From a checkpoint of a small mixture-of-experts model trained on Wikipedia.
Training: 474M tokens, 3617 steps.
Below are experts of layer 3 (counted from 0) of a mixture-of-experts language model. Rows are named router (the router's row for the expert), gate (a neuron's input weights, with its number), up (a neuron's input weights, with its number) and show model dimensions 0-127. Each number is 500 + 40 x the weight over its row's rms, rounded and kept within 0 to 999. Numbers have three digits each.
After each expert's rows: a language model's description of what the expert responds to; "comes after" lists some tokens at least twice as common just before its tokens as in all text. This comes from a sample of Wikipedia text that the model never trained on. Tokens count by the router's weight.

# expert 57
router:459534521487546561475461533506591531510511507469465487441457512489484458515505497497528609456492530505525518492506457515442476560501554484417495446494518442530450515491569587444428424460478534536504472438489594473506500512499495500460502527540481536506569553473547511502497491534521468487517540425556549507542485485423502485448457547525512513440591515447488508547471447477431437504460
gate0:485522518465541569487521566445450415540518497495516550503523532437464456476539478541432510471449479454469588486489476525458501551468455458467535429501520449483516491527490454481437521526521491535566479510532533441484474500502478524560484504508491499543475402482495454521498510520472481517496579497495380466452443430451520544473468521537529453608538451458477605503537510516513538506519
up0:489520447487508497506479491516460516498471504580485485478434486530490522523456530499501450493509577496470480421464495483575478510575445480468441489536488498576537510514512486547443476535561404526494448505528567558528432502549467491567553551507538525559497530568483559518494473397493498483523515441474516460521576478555428526560438492459447536503444521496440560463495452459457511540470
It responds to: Descriptive adjectives and adverb or participle endings in predicates, such as cost-ly, as well as, known, difficult, tang-ible, Intro-duced.
comes after: " a", " was", " is", " the", " be", " were"

# expert 63
router:524536441527500552468524460555507456546546489518431520546451556540485552519502459562587509455495516502581486560515478526523484521437582447441448471513524483524535540510494552425454549439431497459577469504531508495513472489454498479534478541475482508468480516538466510461478518473459485489493589439514543572534489467575547570470540469479524430466541459481483529472603474485462492519491
gate0:555483545437487451515533517528440473541487511541464500542412503489513569527514512545469476523489445450544447509460505500518456518428531515557506565555497431523533552513532521500480578472426532520480549531417556366519528549429516545576507535478584500505455464524462529463549488461476490494479502483523487525429456489495492479506474511521478455455497497460471492452577521573504513503556
up0:455540505535483539519548520523429530471414472535505452521465470496480449534442514448484475545588511480525462441449482517472486498518528547492493584490477509461519522431460484466506452518494530455469426425438494506459480478511506497498552425565523602531513476457532545533445507533450487457600568487509508535462542568513494419495530475539500443506491472538588523452529563516485513528505
It responds to: Ordinals and ranking adjectives before a noun, often in sports or institution names, such as first, second, top scorer, silver medalist, United.
comes after: " the", " |", " a", " The", ":", "'s"

# expert 24
router:424530485522458575528587554508508408492472570569460424518484540435490496546474476495485507535478516563517447482450518507549509581507504487513529495541497409509516456585521490529520538410444561554425501542559519478523439511576530549485497501508572506530499575538506530513457487512495614458477511511495544561474489530517528522487513512515502435463514513494470494475456538482477508488518
gate0:454501440492518476535446496449458537555506454467529518558451497545558451511449506478573440514514573452517438483533479498483467466420474547530511509545467473458503568466492471457545500568500457548523530444562496524588497499505449485442515459519447548509518504514473442524554520510521493486537562476524458501435478451485550440485575587533506538503470470456465498492509552616505545460468
up0:519481497495460500572524527502463453535485498532543465510515546504491512585495560466512499552499565501503500504512373529512522515537479565613499497546551412469460573546513545476544555528503476505522475550425571567472481492475628468510556457542490480443556468474486512517494429434515470537454500536506439486501460523546563490498464503448529512453484548461463472471483498491504480497508
It responds to: Whole numbers in infoboxes, tables and coordinates, such as elevations, dates, speeds and scores, like Elevation: 220 m or 5°23′W.
comes after: " ", ".", " (", "–", "°", "′"

# expert 38
router:475509506530499482515505513471515498552459571461518557543561571583491396576540547543441474467538503552455537479513548472484568503516426548479568495557524479491487498441567467472512556548486431495511500538511454536456486456497471501490569533519526509515439410445499447511519514475529529480460514533441467441468535477519445554568561531514504511557443460512530525470540455495476483522436
gate0:466476511484546446563516543440426535531463526534440525541429514500513469491471571579558504472446547491529500508506495475527504447511542502446489491428502503555515511541478460489492518467422552527552497449454532498474507523525518525490558520579497451592482452486489463515474428462477488529512515451436494447555514515449469582536443455543539567492568592531424524509474465556516509494487
up0:481546498589493472482474478526484495457613435495483583517471476418511531489477531499501407454535526524543466525481494488443568504423491499450484538528513514539455451437584566532415463530445453526471517535462483495455499512574547473528505468521540532465508502451507462456482518518508509536500432423402517547525512466438490539480488476515456482484515468499527529492491493487445511403477
It responds to: Periods after initials and abbreviations (M., Sr., vs., Nat.) and short vowel endings of foreign names, such as -i in Sochi, -is, -us, des.
comes after: " M", " F", " K", " T", " J", " L"

# expert 13
router:505490532491438515457531596504424483504474543550487420504471403443474478486530479462550453535516480462471447565510463503526511535529510552458532485487519498566453524492488564481473527475520541439505566524457516523421569476482574511498463462588492543499543562447528536432503500468486518465466447486492514490497453481512555468627507493447569479495466519530477475509502555531499547518569
gate0:448494435514453463516494484489446470532532563483499527619472455447483508536496493482511510482553467475442460479493547460466509555447505541453484520539456520516476423517499542500501487527478506561548547506498442515519511525523558513420508519502461493477551633458446558555516482466487504517521488514480530478437480603510542534445557533549582462530531443492512524535517547568415470518507
up0:560496584511411445537478488493526487533458502484439531464602421489448493513479499544501471513429478504472507440459477517480474480504516568493531492495431526497483527531486544561460465588534505447494491506485545446540514493492520502459475454553519551464480468376464467499492468478489543471475518455476495471537473544536541550525500453490559489589480555587499591461556548524501509541480
It responds to: Single capital letters starting a proper name split into pieces, after a space or quote, as in P-etty, W-ervik, R-ashad.
comes after: " \"", " (", "-", "==", ":", ".\n\n"

# expert 27
router:468501455504493472475535530523467502529500499511515472520469411459421550515420507513464441520528492444519430458527529501513509570470563434467451424456496489560418484491495541493494479474436514493466474484525472512560480475497533555462535526455480418540545431480479472526563519534564509496509514426503550474537549442510436480441594531514536469545468561478487476457460482589530562513490
gate0:466528457486506563512533461508534510507418525410519485502443423480452556486549511459494508532491532527511515544549513570456552507519497569588520464456510500550486510511497498484544459539507572439537537460502415610569504496534478389456528534541491493538541490500491522489539461459465558432582513460449507487483469447474514521525569492439488470462518466501557446454504469488475512510514
up0:426508572415510540489556509542419489570469550536537489540508468456483504428552439565421440485516590452490491495514403474495510458449464423459481507506552506487600570458496480510487514499560510487539576494484507464498488500527499507435515494524473467517432497499487505481567530488473502507499508509439500460419440484527551521539516488517450500452461465539507474440522445514465492471452
It responds to: Last digit of years after 19x or 20x, in lists, tables and date ranges, plus narrative verbs like moved, became, began.
comes after: "201", "200", "202", "199", "198", "197"

# expert 12
router:490526412450521546479491459513573558470514512557567490477432584488535420468479471475525445543504519502475549466497528447600522505505490507499457510543489547485462398536486522505528515518509508557534537544531489548537472517517449569514440553484506541440588414544498463556504491443512441516459507554510461492460525540551505525416522521510538496496503490499456538489478460448529558562483
gate0:512512482444475535543521480474541544525463487529508481512446449477537456533588493553570496530525555483456510489484453518540496536459497451474457520511468512485517487476410567459493468530515463441522513537519539523497488446466465513493589539493517582527456569483520551465432497466478563436468541490534427465553533449496491525468529533519636525585501542462498427505519492452538445551495
up0:470471503537507489518481477528501525447533462516493528465522501448480436478559474529550530552590516543465548503511485494505466562476511465442511528556480516528447532482430552462496503503502479528542521506435464517468497515534512531488483508480521597440494508524538496469525360487543443510441534506585444568551588554556503448444547502541490474534441453537457549573482528466516545559493
It responds to: Single digits in years, scores and table cells like 200+7 or 20–9, plus pieces of accented Spanish, Hungarian or Slavic place names such as Pú+c+uro.
comes after: "–", " ", "-", "200", "199", "201"

# expert 51
router:543490461544489429412521457455444505419482459439480429480462420460545526498551505616527528566538528494450471491507475465465494490557534520464422533456531514524482472497515459499570500476499520552526479483513533505445502471437555492485495535526527484432572548467471482463537564503422483547548461488462481499531517468472550528443428527491513517464537473499481564567532511530508524576514
gate0:477532515499489490484540522449504439510550520604473492474372459515514494498490528565508477603521527502515502523524500489481498488490478485423482563557527554481418473472469471496503468542533432509444561500521570488458546489475498463492456522483503492503484540512502578527505532474492459523562521483514449442439580470478477487494469618545564514458490518496524596507442530440502564522535
up0:473510441398476462540506529544530569481472533472551503484459498512548533545560473481455563508580445448453527477451536466437475449505536564473480453588469489530495534559533505540490490483519439523550473497428462505462462512458486450531512484495494559499535456461525508487439497508414502516461402409546479478492490505451498481503507577449546475495457452504488480489476523479453603517509
It responds to: Short first letters or consonant clusters beginning a split word, mostly lowercase, such as t-ram, t-exts, f, g, sp, infl-icted.
comes after: " the", " and", " a", " of", "'s", " The"

# expert 9
router:479571460445484459534490552499550434544564492482442507458535472443502455532580547506492553499438506502526428571461510557434436510430522418456478432532527478531538467482536498502471500430522488473523483485495518463482464576577452507492471481529521520477553493417521555456446440509474486509430474497492452554505520510511564558517472493533502440471556521484475550452513487511489496408518
gate0:479495502513495454525519473481536417521502473414500466442528543535489509507509514547480479506507453447566478422558518556503453434518477480503484547528479419558472507466448581438455513469484484447436392466462528508549554507535515465497479563458496469471439515456525504518597564537565506471507534463527460445534553490545494532467448530497471479459498515499540501500404481583520528481525
up0:484513496493476493513505503503534505533475501471504526504464530505408521507586456442423499462567438420475500434430545485548528503470463584509495520583545490474479498484504508549512434445535498471466567461469502536434583449516500445532569474548421495485550545514476452494431566464449496497481513538473493419479553500511511526463478530507464457463478494480508498492594488537532508435574
It responds to: Articles, possessives and small number words starting a noun phrase, often after of, is or with, such as a, his, their, several, two.
comes after: " of", " is", " as", " with", " for", " in"

# expert 19
router:540494489519453451475491470435476480538528447470507539479539549538555532491538464451402472506499540486542501471549492449434462530521471508530525441404544564537507546490548508523507480453529433476545572483545469536465477478541592607507548483537492544458507529570483538468569533517450517530560492476519421494510400559463491460506460489467515488518505437551489484505454485534486539528512
gate0:513554515516537464492462485389470466559573430471512445539513459501533474512544544530496572556421561450528503475525440461504529466516540482525505440438484534501580489536471500497502546480484490486419543503459479483523451509467529489522507411492539481577499535545503506510519428492457545438515492479461525591443439528515554406508447482550488489566528494518439535491522489500518520560514
up0:508521520485506527463458467599486487482412498486538477481523512430481507532448556539474529518458493553464462502501440474569478576538453420514465461486551564501414509498447469490495462498464474495485527500498481391501447496491559489463472451515542497527484559546507496495417526498536510486451511513440515531517448571574501456561488528496489570560416430559559495486489508481502552554523
It responds to: Pieces with m, M, S, K, G in unusual or foreign words and names, like Isodes-m-ic, abys-m-al, Mal, Kh, Bh.
comes after: " |", ":", "-", " and", "|", " al"

# expert 15
router:462446485455473537444478492434501499487459439523452358437428440537528483494455507534529504492521487439505538535424515486452464567506529537488517482544508428467528500516509471493456579496546372475567553518495488557493534509474548438466498496478508495481473454443459512478494513511540479513509480509565535543558501519392534555544449452442474523490491505457455490495522486512532477504510
gate0:552521517486503532513492424505510489488495494526511470486470383442526468471552491470448510487477517488439471508464512557528477470481418457567544453548546487490526417515578468486504561485564521547474531469497496469513557489554520416460458456400465468449537442459422513548486592460521461433519472506471510480445488513504508543564506518482515521482471573488509498484494460496563496500596
up0:519526453406476486524482567461558560557567510535477494518455533497513459481548399463497464478511511470484503514500475554534476492538533521425492440533524450480411455536582508533564504489449503457481565561547514547476511470511472437491491481521447479550494482507526430465537428480428543413489552507515464544496477585446492499512466493453492519527487493517517482491465547548465564579498
It responds to: First pieces of capitalized names of places, people and teams, often in lists, such as Sur-rey, Mar, Per-th, Fer-dinand.
comes after: " of", " the", "-", ":", " in", " and"

# expert 16
router:541529539498490593499509463547537476570487431537518526546528483569571556539459495528467542401577541471536474524470508605476487506532449454577591511491510503477531571517560464485463487540502509545417520485479492495461465545477456481480508482461565448482485543478539456541508519570528471538511502466529542492490487451463461526492452432491484548480434492561546493529447484547472538505519
gate0:485528493538463521519547504538507519446559488444439525465568461516539477552508463449535486481456496414530511465498470507476570532519419467514579441444523472516482530483511477464496481447518472583472509413456538528441528501526508538508537491439547558543442544448474479563525550501553512425529475474558491527508532555490529443453571434448515549449463528531478466515509465577492472519562
up0:502463541495499458448574500456496538496455546508526541521482442478472533497455539502533466460463473492436488571492496459538558427471491585479482514492541551446495505436459545480407531558467414466532444490483476489507565457569516591404532431541500448478558548480498458541464466526494458418550502521502498524544495488484515511449447543512545526469546457510477486487447535509543546484465
It responds to: Middle or final word pieces completing proper names and rarer words, as in B-ion-ic, Bound-ary, foothills, Cooper, Brothers.
comes after: " B", " R", "b", " H", "l", " Br"

# expert 41
router:517470436477461459536463449499489566511488537473470514496553460452583435476538509475500476447473515488521463472443464456563465487500467502514557419452532532467503501542460478526513519493463563416443469530491502488516566527537473426532455486472491525453444473498463540556531498475522567422492495492528530484432431451433448467430502517551518505493408522483531495473500592483461434508571
gate0:520500502474485460515571485513575481561415502498605451476569500509499472492500559534453447549484550539495532489519464474536504454509460494472528489480512582407423482458497465509556499437465480486520594484469453428475477480556484527511448526422468548443479525521508523503495468502499520493489513455471531450421458434492561435539513498549494501574481541482556436472510512436518556483520
up0:532487482484464539495450502494404409492514494546540436474507494531468461484475521545522455516498479544539556555489567436473497468456458451497541487531531540470461489540539457505581504511498481418475436407499474451512465490466426506525522495421478463400520527532507471453561465434526509480463527502442467526504434515545541431560580532539498509492439467551516493490513523485418502523508
It responds to: Colons after infobox labels or times, such as Battles:, Age:, 14:00, plus table pipes and list dashes, and as in cast lists.
comes after: "1", "2", "3", "4", "5", "0"

# expert 44
router:490569511466530463527490506432544503516512565481485506496512539522488510440514477554448584493447424439557525534512525589467480472532519456438560597552486551513487522519534526541495428492536515500449431500573497528511509516493541447516458502503513450543573527511438549560455481434480451517468474453485526492489480499537477462523556502508486407483496543568557459516474510450501423436536
gate0:424587439552501465463448570577486526486480500467532513458528504459522510521557486474488513506504471537545455440525513578422443384571428502552528511505541527553527480483467454498496498443518437500503508524483484484542492444491438435485506519519420494573481539463463528497464440543527504508453506505486508533516477514443503467543548561550515516576564492443523452493510426491518526519539
up0:451498509477485449576477485524519520493468558500505477479452527498535467499463558462515490538500551507510486501469588504514470537488519506540482474544590443517425508502494537486552489495517529523469541461491576550402467442446445476500481530384441517521497544506463468448517553429437486515519453554495433542444538454398499510530442520474486463516464530572495465463448475475457453564501
It responds to: Pronouns, relatives and adverbs in running prose, such as that, which, it, he, who, not, also, often after commas.
comes after: ",", ".", " the", " that", " where", " did"